config.toml
num_hidden_layers = 12
hidden_size = 256
n_experts = 24
experts_per_token = 4
d_expert = 160
d_shared_expert = 0
hidden_act = "gelu"
moe_layers = [0, 2, 4, 6, 8, 10]
router_score = "softmax"
normalize_top_k = false
routed_scale = 1.0
balance_loss = 0.00291
balance_bias = false
router_z_loss = 0.001
init_std_router = 0.0365
lr_router = 0.00149
num_attention_heads = 2
num_key_value_heads = 2
head_dim = 128
vocab_size = 4096
norm = "layernorm"
norm_place = "pre"
norm_eps = 1e-05
positions = "learned+rope"
rope_theta = 10000.0
rope_fraction = 0.25
qk_norm = false
attn_scale = 0.0884
tie_word_embeddings = false
parallel_block = true
init = "normal"
init_std_qkv = 0.0515
init_std_o = 0.0
init_std_up = 0.0515
init_std_down = 0.0
init_mimetic = 0.7
optimizer = "muon_variant"
learning_rate = 0.00998
beta1 = 0.93
weight_decay = 0.027
lr_head = 0.0057
max_grad_norm = 2.0
warmup_steps = 200
schedule = "cos"
final_lr_fraction = 0.0
batch_tokens = [32768, 65536, 98304]
max_seq_len = 512
doc_mask = true
train_tokens = 325600000
max_steps = 5378
dataset = "wikipedia_en"
Below are experts of layer 2 (counted from 0) of a mixture-of-experts language model. Rows are named router (the router's row for the expert), up (a neuron's input weights, with its number) and show model dimensions 0-255. Each number is 500 + 25 x the weight over its row's rms, rounded and kept within 0 to 999. Numbers have three digits each.
After each expert's rows: a language model's description of what the expert responds to. This comes from a sample of Wikipedia text that the model never trained on.

# expert 20
router:499473502534509482563545524568495521479494504505507509506510501518575468522483493472456518522503534524542506521490485491456497495501524492495502496485473522484506485470522505486490479485498472538500554483503489527443512496471483494485511514512508497483445509468504496511491485504532494425506498499508524540506504529462474498466492499477428500445496507512444533524475515493523520526510481500499515500440516483501501547505553500489585493498519492500489488507514484516545508486480499538478551482524556507511481505506524525509502496492479550502507508538494449518479454493542550474490495501504506499483504502491547438514465496516472506512494573505491500542491486498497531497492446504494519531503517510486485521497471457496466498485495495509486485514483491492510515512506518
up1:544503521495504499482502554542483508514497490498463460504511495493512484483505491506458534523520502512471498468514494525444503494502527495492501523471430518491515479479481510522466498523495447476527529558537492526499495472497550505514493489513507456490440501491481479513504531514529497525534498482534496502477497545509455469554537477490523504479484511477505511500452549499493488506502509449500519480476487537510494462479507482509529482470483479492468504498473499526484523520486499488455542537490492469498509490508527472536504427482519515488443545496513500515485449491478478465490511525465548519538456436500551526507509485503496488491511536475461491497496495499440495506516519481554490492494499547494524510514507497444501507480533523498555505510514520474526507500510480
up2:499487479504514458500486525553479514504473471519517502498497486528530425516471522476453503489523487520510508541472494509464536484507511536476534461498477556498510527476484548502504505502514462486505553496510535524489502488494508504485549525516499520504455484451477509482528479508517465462509504514470506503466484504486469502490523495472480516486526496512468525520478484495526492491509505456482503534467490466520514500477512475496532526471519496519512478481539461529510479458478504525451523504535526469494522485475498486475499497473520510549470501526485460526508435503517544485484450471466466524473523483506534466471501491540513532508547516477542505537502512521524510501539509515483453490505526536454495538506529446506483504470503503479492466500494521480461551529549499
up3:522481442511473505493516544479509512529527460512501480489521541520500483493491521489489556485469495477550545487467466501514526520505479492474501480487502496556458544484530485505495503540475503486512509462548506538464480500499527506496539494508484442507468507498494452481477496495478485515533497503469504519513500521485470469509453521489472511511499500488484526525516485518501511555509472498497502540464463489550457506522523499470571519543489459486517465534506521514486503489522537493534465483466497526495487492467508522500534511515530512548499511479553491501509512509533498496501486502516522509533500506529522452530491544517497522442474532490544471454515466485506506470483468493455527484485518494454476516483463499448479473517483522468496508553488490487466490524490476
It responds to: Common prose words, headings. Frequent prose words like the, and, was, or, but, such, became, plus taxonomy and section labels such as Genus, See also.

# expert 10
router:524477532513515485494459502505470499463516550515518481535484468525488486465480516502482531513478497505474530509487477514474465480458477474487444524548495526522507524513512505470468496499476512516517514524470464496534524480475533475485521431498539479496468538507520470514464478545507542512529483485518465482536473488485489460520512541478534457494538503527502519509472535465535527527514480536544540462479506465519513485521519484472463471521508513500489489524534493521503496474476538515520471473499441532500519458528514526513505478465501516467517536483468504522457525520497528470527508487526531480483513545467505481529495522539494465464472494479463459519457463528508485474458497510508487470511484517492478508463490486475491510503476485529469472504492488473534511522529517
up2:513479515431515479511516480493490517477514542451517498499483514503520526511528498553519474493447503515500541470516518492468461489488524505499494459458475495508535516521484496523510498505516463519516519526510479508511476469508517526480466494500522497519501444528501482473505493475491518524506500468509512554516475488447511540525501517480477447539529493512541453498441500470517532514533504540506488496468524469457540486478519512488483465513504559528500512483510511540517506485457525518507501487505526524466510487493483486519475489521484518501492557448554515467502497506565503483502517503495471544499418532469477504468538476503494478460508483525524495450508456496505490484510470495498495529535507481495517543463514460485537510491551500526492506490494487501485507497484470
up3:492491464481498529483514516515511508498500525519483456491482498513532488502523504477486525492471475471474490483512492574474518528493543465484488515520506514477545469449529485471530525482476483487528502479463508493527508503450504502451502508466514519519461501507465513522521491523526506477535456489502506513495492547511527474530499551479475533474501442481506530464495507483541523519550503478515513495479519457488513504483474454486549508521480526468483531559462518513566523535483495518496486479492473525495529475466527489467514516501505517481470521538474505483506494512505475514525474499534528406502504527493490486507510457487445441491479489501503481479508520510502482501519478519520539567509480540508491497515537486507521490490499471526494475529472476507499487489547510
up4:515483488512517535472536479522481517517506545522520526501477497480505521470531508514490500453490516489529521523493466454473528501529499502512498472508519538497501512484497501524444461514474513496494524478533505534449568467462528484500511494527509480489501493483496478528519484547468482441480512490481505499566468515484500484481507494516493488481481507521513503545457476525476459460479511532516499482483497476447533498465531532510547522503514465512520536526501504495502549499501524491447503534530478496493474496497516529509498473493535523519444531498492481497513517506518441453539538530486512505501490517478534459500469507523455510492514450496510489488470523479503499483462481493545480503493472526493537507497521481471451538467501463511477482471506473500482550475564493
It responds to: Prepositions, Olympics, parentheses. Prepositions like of, to, for, by and opening parentheses, plus "Olymp" in Olympics and Olympiad and year prefixes 201, 197.

# expert 5
router:532493543489492497493520563516485493491516510498524462517462478508502491480481540529549539458447500502469514519499489515496486530499446486484480561475446501542504532554497458500484489512445512501500521499471486505516521477489439482499521542472502523460491518518509491504477493515513513512513512493520478490519479507495504481490559507488488500486533515532482501466492513496509506496543491514518510486505492500508469544520501471492481476518481518494475519514502522496444488490479518514472436488515481511539467498495537486517497488486487502496521498511482499518501494507496489502540482563525540514492535516481520498505472526506464480460484487483491561505497484476527454476497517500451495568536483531498485517496517502478504529432482427499500483463437474482521558499517495
up4:491493510512491534527557499480476536492511485518486492530498544546504488544496513481484536509478520487489500545509499536494457478495503469498471485495487504494515477513499502520476526528501504515464479497520491472469548519482492520462509531476478473455462472552479510519489535523512509475480525488478513488468545485502546572485462529490490501466486501527469529492470528471519506514526475494494527479521497459515509499510531486508500504460484485475465505489468498478470492485520549546469509465477476528517468493504521529545499507475485500531528505535479461506486464499482469481521437510482492497496528465535503539421494467499519493481478495529488473466517544549492508470495483531492485510518499553488487486491506501483524532488539536489486574482522522517556497493498515
up5:526521539497568494465517507492493502512501511497490495533530501466509501513484458493519508460460469480477503491498485503519501506506535472502473521491503511500518497496498524449516470541473490441508484499453456480496455487469470522500532537471487522471528515505489449472498523493523507511554468541476510481510450505471446537526488531461502542506496494514501477483494459549528526473523486515503493497530477504544511495518510456436518514500493524487498524464480469559489536518495558471466507508491477492504477501474511464546517485468508476499512480510522508479478489545465512494533491549507544499493494457494487527505526469496488490473488481494523514479502474552503498516534522503483469487511503524485509522538543490481487513534489492502490438482497475511504574470480518
up6:547501488501472510476544473488527501480481499493531489506498481523503526502479477535514507471478492524520556559508465496501576500499510480469529499465541489538490478501462539469518519530500520568501530468542467517480512459513439484489527493491474493535491507482511480496520461502477504503473524486484513511480464515496498526499516549461514529497499492486522467485498525518449513524531470518534448505481491465501511498487530505491473499494460485506525479481466490466474567466489502493501481530502519558464513479470563512522468499463515474499491511481496537468485501537501473482524424507482528492500520463521521499518491502544466481480500528482475528491514494547471517478521486524492506503496487520526485521500497544511480488452508507528507510528491486477506481452519495
It responds to: Headings and table markup. Section-heading equals signs, table pipes, list dashes, line breaks and opening quotes in wiki formatting, as in ==Life and work==.

# expert 2
router:516499530506505478500446481490469485465531540501530471529494482522522482483494468481458516495488517528492512503490477514495469527457462486464466507473507528536458536492518547453488488483493510527518524498475466487497477478496479482460525469449541480487485531482515467497494484536465529493526468479505500490532480517505452500565535521478513456490547517537508525511473526480514532516516482528516522473505540471508473503513494505457509478527507523489489500531511501504531461453489557498496435479515464539470559483554518529530496477493491500488535533482482493519466538512485526492515522514526542446481524533479462497526478499516482468488462477501476480516459481502532500510465500504496472483530471511485473511469511482482515514531458499522481485502496482468508502509523518
up1:495496486495510488519499536522499498510491480477564503534498497503468555503478556477533481513500517492532525469484510517510504497507517503514502478518496520478532541498479473503495519492435480538504486501497530476495509492493526454516522466481480503472466548522501476492513492488471515469507516482528539510509492502497539492475531478527437467506559496506478482511489503520513461496494489488461471501511445531536538466460508493523500496502504484499545492555463487488535446486510522480523484510496525547507494517506512455559516492443521487482493548542489494505527487512476506497472500470532538502503525511489507463491527438495473456491513510468546508537515476495510499528462515493445482500488448467484515537468508548487535551505490502469526502471500480481528492537506521
up2:524495471509524500519492482524505528513505486462560458488478494529494523514493476538497461510471549475490481514538455471505505544481495454497419486469489499458439514504477528500478495505498505531498527518471489496509487472512549483459496465471507468471563507492494469500502510504520474543473499484453541503519435487475523521478542524488513511480560500505463542514481490520505530519503488548477515476481504491504508533502533524529509518512472473495473530545520493521496512462475501432486499523481503475484485522468422495493534547495487520499487468551472454486506487500505521500449525496546499530501509495495477480495491509491495499483537517478464503524498504530507504535488507523521521505529508518519498516475497504474490494502528494526515489460510488542536502504492529
up3:495525455484519512495477536502509506482505516441527497480475490487519494505492476475515487483468492472511544523484511516486472495476552471504515509498521526491539469537481496528485477505492510528506486520497499517461520454528484500458499559469463484475500550486481486492524543468497470493530544475501509521480488500471499508544514493517488474471564547542527550540461478478483551522461515492503488499501493484524438521495520515474516477497513519525486482562511532497537504555498493481518533536509463523483481500477454494515462452513512484491499475456498474470487521522478471488500543533500472500535518510513489515500513525531474502481467516491479480467500480475493553497537495507503463492488471479483517517500562463513509438468468490487484515508483510476548495517498515
It responds to: Website labels, unit symbols. Word pieces after "Website:" in infobox lists (ww of www), decimal points in tables, and symbols like /, =, +, ″, ft.

# expert 6
router:518480554510518484492486505496473520463520531524527486527486465519489481497472486501478543495505503524490532523483472491484456499487470481476462526506510519534496516534515530461475536489495505512506507496470459484532498466473521464464541481507516465473480517522521455524493488531476550493542476474517484507536490508492489492530511529487561460491524511547476513510478531460526527516501488537530524480485525464526513485510507515462488472520543496479491486516513491515509477468495496517493450467513423547478526462534525530526513479470470508459525528491472496527472539517483522473535512496531551470486509525473477482526489514534492467493451500516497496504476464521522460486475492530472489469525447512484487507459483466473489507505461492510480474520507488469542518525512534
up1:524469485490519519491503488441473445513474500478472492510473485491508472519492467504494479488500519470489525490506536504516495510470502496517528534515488531519489544545485512550460471476527502517534534462502500532518488453510460516485497502480485481454513551488491507561539506489541442487496514517475515510491502463499532443524524500450526516521453494501518483486469484501513535493519467486531530491518554432514504457495499505470487527496479489508536488512470485494520481468499522545493469495502508480486526523494493507472499517489537511499513490485546491525496491503510481509523498473540442528485549500507512500502455541506499474520498515505469459545508496487487480488503491543544517517453465499522513478439521462519493494531478540531463477464478516508483525511525543
up2:526506470502538496508491503509510513509458500528520481483512486547526534484471461513482492493482495505496498453519468489538471494529495512488459520491491528549503528496486483509476490494472502513501476471487452506511493456484511526526509493473479491513500519537497510517482533536473531484512478455435511538546466475490456516491528538541498467509526513478576469504503484492502499518525525493470489466539508485450511468502490520468530530513460507476467516487477439509486517482488515554470497460543528559510501496488476490483535497483479476487502488566491482537536501537500507518509531544461543527494546467520535491519512486484497469443514514469494514548521505483515489518492474515484495519475512511488497516550499504514504529534476459505498465502490468451514502506518507
up3:462479521469515512527497495504510487522532458506449548522434505512499519548499521496465533481474522487534499476524484514495512506457445490508459492520524539486501507456498442505490502484544490477505495484483480507505541502512509486486503512501453505476533534502511478462460489498487504507539513492499529507520493503511469477481497500460473508518535474498535541476538517499499538535482517510511518509528429485503479525465492484512494486522528545488501564551488549483535466523479515469513452482498459529492500511492510479498498474506471485484516493506463490512468521505478488494495512569498536490505515505510503493512512504560545483532490510496478502529483465492477504532537515542494511533486456461469467532487522513484506527479500452520495466503502493446449501455483497
It responds to: Capital initials, coordinates. Initial capital letters of names after colons or "of", and digits inside decimal coordinates such as 32.689'17'°N.

# expert 9
router:517490539514509487489489517508477482460522546511516486532480466519500480459477524484490522499498518516512532514472478464487461500490474488475454516467492519530519526521515510474493524485473500515525498509468460510542514472485526477478529461506541485478460531510535457529464478531498552513540477476499486515540478510488475462552518532482529468498532510540471513515466536477528531518521488545536540470483513476522519488501500506468483477536531509489478466514535491516513505469477525523523458480520482538502552477532509526526530475470492510461518537445477488521480545510513516483526533491535521489487500540473507478540497531541489477496462491487482501524454471518512473487458516522499486469533453496479469493468494481481482493508462491528477491481492485479535516521518538
up1:496470451521516488482522491490442532484517495531535527508479509546570488505492456495507513518516486494557471468486530485484500517494501490500447528530478499500500500545535459481474493446528507537512492453492514453444486484495499496483529512502544468525508501508495496488505514527498468512500507508481501544483478527511499502519464517518505523482489505541475497509471497506499515532480507489506487487504504478467480446503478536465510519471529490544493486525439466523456501494485482503472488446518523517516492557516526500517523487507488534541529508504549515516499463469516501493501486545537458468508499507505494545450561468497500511496509493498487550513505492498525538514471502503461489467510496470490507508493503453498541504491536512491480414474521500535487517518494475
up2:503504484476506505529534550500474527533455491499546509511471463494564520531517500497531488532534507514451479521479504473495497461519509498523526473504492530497500458452517504502530513489499484523477518519502480469543490498456524548480504499463529501522471502468477484520493474487449510490499481511494535517498478531504511481480472544459499527480516495498469533503480513452451502524533470521482523495542537474490473524463530494487485491466511480456509497513517479495500535492512501564485462498452493463495488509505537497483502551492490472490575509487497534534479533510496505498475505507515528434470515529495512495504499506473498473514496496504562453501437512507505512471507461538477513529494485541469500510499514503558469488507529483523473509490475480523515482482485454
up3:562477521503492489528551534505489460535478542493516472534528487514529499501536516511463474472505518471511548517485523515488471481445470523480501529475472493460525518513451494528514534521513484495456503509482478502493467499482471505506570468492493568500461491485508518476458524477486505489516485499495495508494521500502502469511512492474500545499513478473525551489532474464469494520515520507494508466524477520485506492514485470503487464498483483477477517532527488497509460519482532512475509474495463521539535478503549497487480489510501461497466503541468495499520475479535512529526483499500489444480485543540497503493563486495488469516494546515487477520504462546485481496445486504496484495506472513465515505533509490517467513457485535555507519483517434509537463533521502
It responds to: Mid-word pieces, conjunctions. Inner pieces of longer words, such as di-men-sional, under-mine, Norw-eg-ian, Legisl-ative, plus function words like in, that, but and periods.

# expert 23
router:514482527517516480482473497508464524468535526518524476536488469522498495473478509529484524512476512509518527519474474506489473498481470469472463509528486540519514523536514519475475529473467528510516517534466461498527505474492515473481527470504537483472478536490520467511480485544460552503521494491531486457549476508485483471544524538480526466489542522536482502512478531472508527516519479525540531474472506464536502508510509518468470470519517515487488469527537496532498471465482490512501459484504467540497546470536521530530515461462480524445523550475471507517468541517498530477517517495516541467467514516474506478529488513537486468513459483486469475495468464500510495476466524516484488479525469512479482503463496490478478465512463484532467475509498490457538506522511526
up2:532496554503476506521498509514523498486565449503479510551464530495527473514521514517484465470502507495496490477528458469455475466496510460482524471453516516514492547511489494457546467515490489475403490493537525521488499486547486528500489475512476489500470481531517492508526517497495515482500504466489481471490523458486472478497505509520456476493508532496506515474499512482486504513483487486509521495503495504508536503509524498506528493539494497483494461543494517534485523470521510514466465528528515533470489501491527536547533494543494534520481513483518491497482471485525499481551490503491472511475527513514523511550523554526513497496495499497515468478523501528548456466533497496455484471493500562463481470525471454455514483539488504569504476499516516490499526520502464
up3:522537483529520523491478521520496495511482485501520443462529522522497521490513499496551536494503540464531532547474552496488526453466490474486491528482496518530475493513479491494538498494505533494499478514506489503504520496529488508458485511554501499502504489487491524572497526488458492492523506509510514529524448501514484484488431527511433526475501520515507487529438522510461537510535493483508490505510511459520478508501483550453505513460500498481485477507532532525511512519503469532458501495466483500479457494506522486506467459470479508480532498505490447490491545513464486505498531543540487515500511521523507502543515525530519524497476478476504481448423477504475504463482505554539461494506528494493451486511473487484509476484497498498472474484512517495472477516523529
up4:503477473568513482480504499471530505534507508540489504507533520525518499548495491495496495501464503495485536484454480461519498488503480472505529494469457492509452500493493492488476528520545523529564543506581506540489498467544522492477502456459509488499549468491520503492496476476478510522527544499473492474479488500453520486494494473514495491514495543506563515513461461508511500513498485484521507472479492469511549509499499486526487458478475498462486490531521503466552506521478493543501512471490514518519502497468511491518498486520503510526500516519514479468532454513534458448505562507482467499522525474496517466505448547542493476471433551505483491543520517475477504501492486520481523525510480514494506506509519530511498485465462507509509456475481482494479479485515523
It responds to: Word-internal syllables. Middle syllables of words and foreign names, such as Lempäälä, pilasters, appearance, contest, often just before plural or verb endings.

# expert 12
router:514486540495512492466462484501456510463523551494526479544472469513493474471477489493490523481497499514527532516474481485478469494489481472477454522511489536523494535500522500459476524464483505512509503503461463488533516473491531468459527472509528480480471526505516460515465471545484547496528485478522482474535477497483488459544501530487541459501536506514482529527470537467537527518510495529541532458474516469530512483515509506470465484529506504486485456534536498514496492480475507506484456466522452539440523464527501523521520472477514506465519537482471495514451538513500516459512514512533536477477515532471490479532494518528491471503454492491477462507466474507519465484468511500504490477517456511480463510482480486486480495497473481527472475519499486478521526521520527
up2:468495508522527487528514508527507519521502483530504537495499465495461507482476488482504511511460473481487499475447493522512480476498487510505474524520506536497491511523494488489486505449506502454544485458472534510457521478437500467458496515494497525485511484525506498517514530522534490473535466529508499534488530474538494491518512484469522463490519470452541481516508433512492484508500534513469462493510537497489504512477482519483496526481508519513514509548479429510498465516468489528458483471469532514530470510513543471505486522539532482497550491510520504561479524537501485492543522566516487518482497547482486521496536519540442498469469485479504503541482459477517504530508511547497474512501459502485508460524524504502509492479515451462498479494478522472504495531542476
up3:531466500509503454504496482512476539486520498489526485492482538505491513492479447478508506455497499505503505486499437537542485443470480491529515538525504518525520466531475501505500514498489508519514527489527487509497454464511486501501499512490502508475437474484502475519493558458509484486526482562526520524486490527496487544459532489537482503514516496550487558515481506504549499450478464495527522499473461503463461498520496467516496523499505536513484492572480528521495520501492465468506496502532543504467488500542526509502496496496466468480536494474498472498510486486473523492551511499510531531510485511529475479493473516523456495478542517497511498506468454494451511453495491470486522517535494488473476502523533495487459495482504498486492517549510541500500533517509583
up4:524506538484463518494505512509486508471489543504510495495488483488484474494481514443520497490483459490500517477506550464510482522504517485511517490528488520493503540524500454455492464508494493547486523496508481533479490511476528509518507466509489529479499487453477473518475510521515509494517420442504503537468499509519498461517499515494509467500483521498501485486524533443540492517504500462485502463472504543518458489497492494491484457440492550532527482496509532512499496490496510471523468514536527507484522526498478519465507437527519535578512476478505511582485510488508500460536483533493562511508475514497505490511468501542472497541497508535553496504454506481470496506514503492556499466515483507521497495499486475484451507514534495513539471506458501487491512499558509
It responds to: Price digits, clause starters. Digits in money amounts and decimals such as $1.80, commas, and sentence-opening words like The, This, They, but.

# expert 17
router:536480535509514491475496495510467508466529537535530482538467462516501474486477502508477537485486504536490524517479475526494468528475484485475473534515492522530536525538518524464464513471480512498513508521473453496522470481484509480468533459501531455487473526510524469519481487537492552499517470479517478499539472505495475473535503529491543466502541508529473503507470540463529526526520492527539532462471504469525524494520508529458464464521537507483493466513524510523473484479472520521508470475507462536497534484530510529525514481476492519471530534490466499519467572521527515481524530502529536453482513539466485479530502526535485473510463506471478506519462475509513502494464500521472482484516458519482479502463495480487481479493484493523464484469499500468524498523521539
up2:524491437440518493468486479484485520467526516503507493522518471485488501472463490538509516557507521523560509505467496548524464536525470451509454545506483507490461477492511505496504517495481451526502535502506490516485463485491517512453500528496521551465539492523453509513502527527502574512464521491463457504498455517515484469507513463523500477531542518510478485514529496476513484515504502520473516491523506514503534484496477480453491480501523479504476523538466488547478509517450516466468546524516483503504481552498488524470501503450453532503486510517502515471538461477491461506523487506457513488515481509502524511504485545506517473544465513513474492508485475484543519468481502506510481538532480474515508506483515489502489507462491508490543489549475483496484536516492483
up3:465492500494520503486514513499486474478492495477464498511519455502472487504497536530488512499491506523480541487493482522516451538501546435472480475436515551480485500485511499477480483484506514465481513481489515460509493496523499485506513490444482508474514495480538496517498481532489512484511538468536522510495509504511488519530535532510550549516481517503466515484547554476477502499505467480496530493543508515471526520495525519485511495493484525463497536488507525531485492490461490528442525479524491488481532498501518476504514470522479452486509545456546533527488488532471543516539522511528484494486513463492476543546518473498491528591478483547506517529509505495473513482487512468484469508508491501447467529521507517483528505459538474502484498510491459511516448485488450
up4:503461534503517504490481497536536504488511549503448520524477493491546509466501519485468470532518527492537491490513506529523519494459560499479469500524447541504528496458519524473471466468477508532494483486497478498492520481502503499467446524494473468569446502489472508535488530485476509493508486487481505521494469495533495512452501510469459440517507513501523512518459489475467511500495494488475491496531548515512525491528512508529532440516515488521491533531486511508514535498471480516498558487468474502520501477511476493498432464487518474477480474520509519497497484508470501503521471517527516546473523539516493501488464520529461472553486474522462491520487480529526521460469543511531453469520500500480483543500503508487522513497496527537521484489482514470463503481488535
It responds to: Inner letters of words. Single letters and short syllables inside words and names, such as Qu, serv, com, min, ri in Strikeouts.

# expert 4
router:518475542510493478463488492502490520451530533503532479527486474517503491496480487527494535522500502518522528524489472510496455516468472467480456507513489517519496522541526506475461527457482528518521510523466460483542491467473516472479529450509512481476478546471528464522470480549476552506518478473525499486537466508493472471518521534480553470495533497523483512505461531463535526524506482532536537461471511462537493491522514510467480475511524520493486478533529499524492477475488508514499462472511461534470510477551508527519509480465481513473516541470470492521453541516521530467532511517538524479477517521491492495528513504533488470460461507513461490509462472509516491501454525524496498467520464502481480510468492483474492477506470478528474480511498502475530510519529528
up1:508505497508511478493519496546497469520537540448491506460482433500471514490473520514494530469520521528547466483475510539472510483547502460538486492503460514506524482488545482502520485518537570513488538505505461490461481492496516506513470482499522465492499479537513496483475498524461477484504523476489492504519473463472520499497496510439513500488519538492488493519492526481546536501514531483522484509474520494494490456557503488516506518458511527494477439498494485494498492488509490533508524481493501533536490555478486505562538499518488512479466502494507493499435503491476452494493512553505499472467536501506494521496455524532492514510519495538518528522470500521567492489469531475479536514484481457504515469517469483507481492527482502494555501435480509506471534506493515
up2:496509541520514437454488492503536505482531481489489484515448509460493536550480499501484503526496483492484498546538468502479479539509495467512462500511491420477509506483512487491468463504515513521548479536495479461520525499486507516517517526542526499485480552488535509486523498539535509513481494503476501487515474534514487495511480522495487470481510488517488513531460467487555553473492477481533525521505499478559488472447476502494465487460489483477429524566506483511497511486502517503500529483515498465497487513501497513501519542473520500518478541508495523512486501501548504476555487505540493526531495483509456536483536486524519533509473499471462505534473499472554494524468483484508474485514537499489476531467492453453504465509493530485489503518465496504519514525479483
up3:552480490523523510547531450451477501454500470520535447486499498523519466491554482482528481538533499550488499523482539511499507514501518464498496490538478483484499492504475511480506536518530497507478555517483479451502526514473506503539497499527451495443489505464452530520478458510523525504474507493500531515512499505485498485507485494517474517511533493480507508473461510462522482544531544546500511498500549495518502527491489483474540501525446490478474480467516482542551545478482511550485505468485467485494495480542522501488477482511456522455533515502528526507495499508530499500490484496467539504469471535498496494494499512490490536503457506524526472541501486506495494459518486523508465449502523480481498511517502453485482479481505484543526529509498491454502535517495555
It responds to: Punctuation and line starts. Commas, semicolons, line breaks, list dashes and table pipes, plus line-initial words such as Single in discography headers.

# expert 1
router:528479535501502487498468477516466486467528545524528478545490463528502476452487529524491540539501513528521543517487484501471470494482475476477463527502498530537468524527520504463475495490480527511516510525461444503530484482473529469474536464493525481486478525494533473511480481533509544496537477467524511484534475508491484475531499533485542463497547500519484509500483528469510535528510489541534532473490490470520505487520510522473478486529517514490493463527527500523484482473476507534515472463510493532490517482542523533528507469473465513456533553469471495524479546516520509466522523489540527489475505522460505481531496526532490478485451480503443487509458464521522497479462504523486490465522461510475483513472496499483484493492462484526470471496511492484537521514518532
up2:544469475515517473542459488527423471471505542533515467479530482525558501513462508512516499449489460501500495497493484496508458515517482509485519495465489513498466472510497481481493515496495476488535529526434492491488582475496506471515507541485504507543515487480529450538500514493499516491491494476444487498507516489489500456519481516464494558521503500526502532460531483519481505480470527510486507487505447522499490548530553530479502553497515490512418461501526532544534450483522484461490497495471565499503503534521511511518522520470509512498502522473507485523513489498490503491537474505530516522464483500525494493482521500512494515498480479469559520487497496496500448512528533495522495513477510503478510505513524484490506481508448512512504485496517498478528521518523490
up3:503526497507485501506507471480486474491491515519520501522524511511476511493501469521467508534500495496449493542473459518481515558486528513471502518563484535494513478466480465479485534504525498531524494523474519507447492482556520503530521533519491518505492535504522548491478469528553492468512521506485470492481496537481495476480529499487478463526537524448527487513471526456505462516521502505503524520463561457472491486481544538504511490504492497493484515492519524530534467494469508470496467480502484489500547501536498467472512470512499512508538502500517453508525496506510519495506447434480548482474515461513548503493484446485518503541506490536523521491491521509523529477530491484510481481466507517457488527518499449491529492466493506482454487476496485557480501445507533
up4:521497492497503521498485474448478487532520506468478520522569484529515503517522488469491488509488495495513482477471485464474516493463517541485490516450473529473480485529525486523503503459458488512560542481483510485506449513499472473498511519485565493526498529516464469505505504499492487483535535476495462539515487537498485499538506499478536511517483509497527511489496455465477503523525525515500446496469515503536528476476520516485523465512495510487503503542497500508466469529489488488500547469510503490504552514494501571473552502489498428516490503515521489524476478475514474500479503506477482463505549503500511521463501507516476508515507504472537464469472466554539503517430502519523485512546510477491518500494443469481544537526508460516521509466493516502469489465507506
It responds to: Prepositions and word endings. Prepositions like of, in, by after nouns, and word-final suffixes such as -ing, -tion, -ed, -es, as in Writing, inscribed.

# expert 13
router:523494526506505474476475491498474501460534551507521476529490464524478471449493499485474534517492511509481521535489482510486474505484491478463445533476496522509495533499528524476478498472476498508512512502482450483536501466489539464476521475489538473477450532492531451517483482542519544491530483482521491485532480498484468473558513539487540464495534507538492509513479534467522518519507491533538530457492523471530499468509519533465481474508488516481482481504540476510478487468462504517527484471502475528486547477532510525527511479466483507466530549486464493511471539517497516461522516495521540466473513516475474479537503513537491478491456491473472485504456461514518476495459505524498488462516452506481483496467499486474484504488473485517478484508507486467548523531532527
up1:496484536552537521507520528544486478493507535503536471480499489516480473486469542518510520527474514504518457445485550484551516462493463490468523501496501544503495507519465492481499481507509560551479471485518554492497489469479478507492519528533504471493447529494507535536488462503459517497484483545542511487499465502514540496485506495556463487469484515499481482490485488516478453536494494475542500511467471463464490513502527496488468486514471480475490443482508530530469514499483513485517506446529504500488477520512488519521532496498497468495516470489500521478512516459483517501501554499510506491479497532526532502484483477549493486514477520444533467474465501488505494517507542489485524511514511527515526463480484429464476535504536518521469519491515495517510472466535513
up2:520531465546572506463503494489497532523488505509495486483501494493522499536502492550479533555538530495509531473473532489527507496519473529536514532509482513498510513461486495542487506533503474500507477484482485504516449488469521477478498455502532505507506463533500476503496489535469504500518441473497526534522484513497503510488523494486489522473492487512476450541457500491517503527506539527487501525513483520495532527471517476536481519481534486485491498522523536488526451495510488474460514502486537479548469528490479536487542484490524538477503475505493508499467481503488486474517501478566540471479463520464483496511473474519498484530493488521531460504457513555500476517489473504526470451518527521462455527472453489446477509480482429497491447514504501504524491493485495
up3:512504498507508442469498520518498502464507503494524482542549477458482480476524466526500507509494535523484500486512522497501520492503469501553489502469461542546473485462512496508522506467533465482495514482536516554492475476475499535494503540483487479489519572462501479486477482464508498496508521517479552491488454484485470492545464469490523497518509508468468511513526499497501553528520448447526535469504540482520522438464532502509499506468501489490490516525453480516487515456501504521536497453512507528520517496515506484493512539542526529487524532493444539515469475510491524506513543531487532477518511484466489473533484538525514489465455488525553501476503504471525502474513492481493480509509532501511484506505484497508509472508522487522493477454463494465503448485461500
It responds to: Years and word fragments. Year starts such as 195, 198, 201 in dates and tables, plus inner syllables of names and words, as in Br-ut-al.

# expert 11
router:522492532503515486493454477507462466461527537501533489540489466520492481476470496496470537488490505512511534513477486510475467503503491473473463514510477548511528521534522517458471509474470501517512518517463462492535487478473528473469529445494521464469471522489536469505474487539492537500543473479535484495540461497484477456528527535478531471495543490539491507509488524470526527514516483539539531467477504464520504497509523523463471469517549513492489501520530488522486477472469509524519459481508464520472522460528515530524518484478512517465526540459457497525463540520483532482520515495520537471478510528465505490534502507532484479512445491496490496505470464511520484505457522525483485472514455514494478514469498481483485532493471486528464492529513503470526509528516531
up2:501482483534494493544528502507512542492502519487513533477561509556489515499517462527539475489499497471513512504500456525514499505520518497542489524509508462531500501532462479493453506518508508536492505526480510543504497491499475517499514502479511507456503539507458528480499490548504502506527578512490520468471526457495480493474529519482498505493537508483517475506499499441505513524516475478538523491460475515472535458507462470508505505530461503485484497512504502469500513537491516456487454501498450512462516534558487472513514450528467507521475533500481512489495481527517474520490461471506539492508553527488499519479489470512513486482482531410518499539543490472517497487493484503526482505477505479487488468505527467445475525527486502511478480479488454460491470537510542
up3:484556439506511500501494557522513466486501490524489501536501518506496447525521513485512476560538490500499520480501476510499526503529487464474483537480470552476518506505540515457478497526517484494523458478510503480491484525450525516526508535497483510464477509542522497487498530509508467508456486510532510500469463479465450537470499506517520476489506467511514512475488483440534507495493474527523488474539450535499481467476530451446501460475545470506475506555506528513509508512505513469528498495530486518499457494529526527534513467502504486543485533474515493496445506472493525466502504468499473508510533476509512518547487495514471486484492484514484541496499458490484490536534503495497453518506457536489458493519452517471526494519471481502514466534517497501531505513479509
up4:494483506520513468565506499501474510494529502560497493472516533480482514503509473459522523463474448530558548555557465507511472494498519512482488489495490532497477504486468506498471524482518509507485521481497517526497501496506494529521495510512462508520493464520511449512521527505524498514485515496520507510497499524473491502571469528507483508513511461529478508465492501495481529504459487477546530468481487489484436450461518522494551461522493486462485510452544495506517550457482531490495546504505497524485477467511489490538505433519499534494515545489503500517519479479505474495567506503500507499489539495518482499506490539504514532467484515520494498500492471478502474498447497477483511523467456490493503487525515478450486546477459473508483477509510511481516483463555522
It responds to: Articles, conjunctions, comparatives. The words the, and, a, for and more, commas, and digits in numbers and IDs, often in lists, math or taxonomy.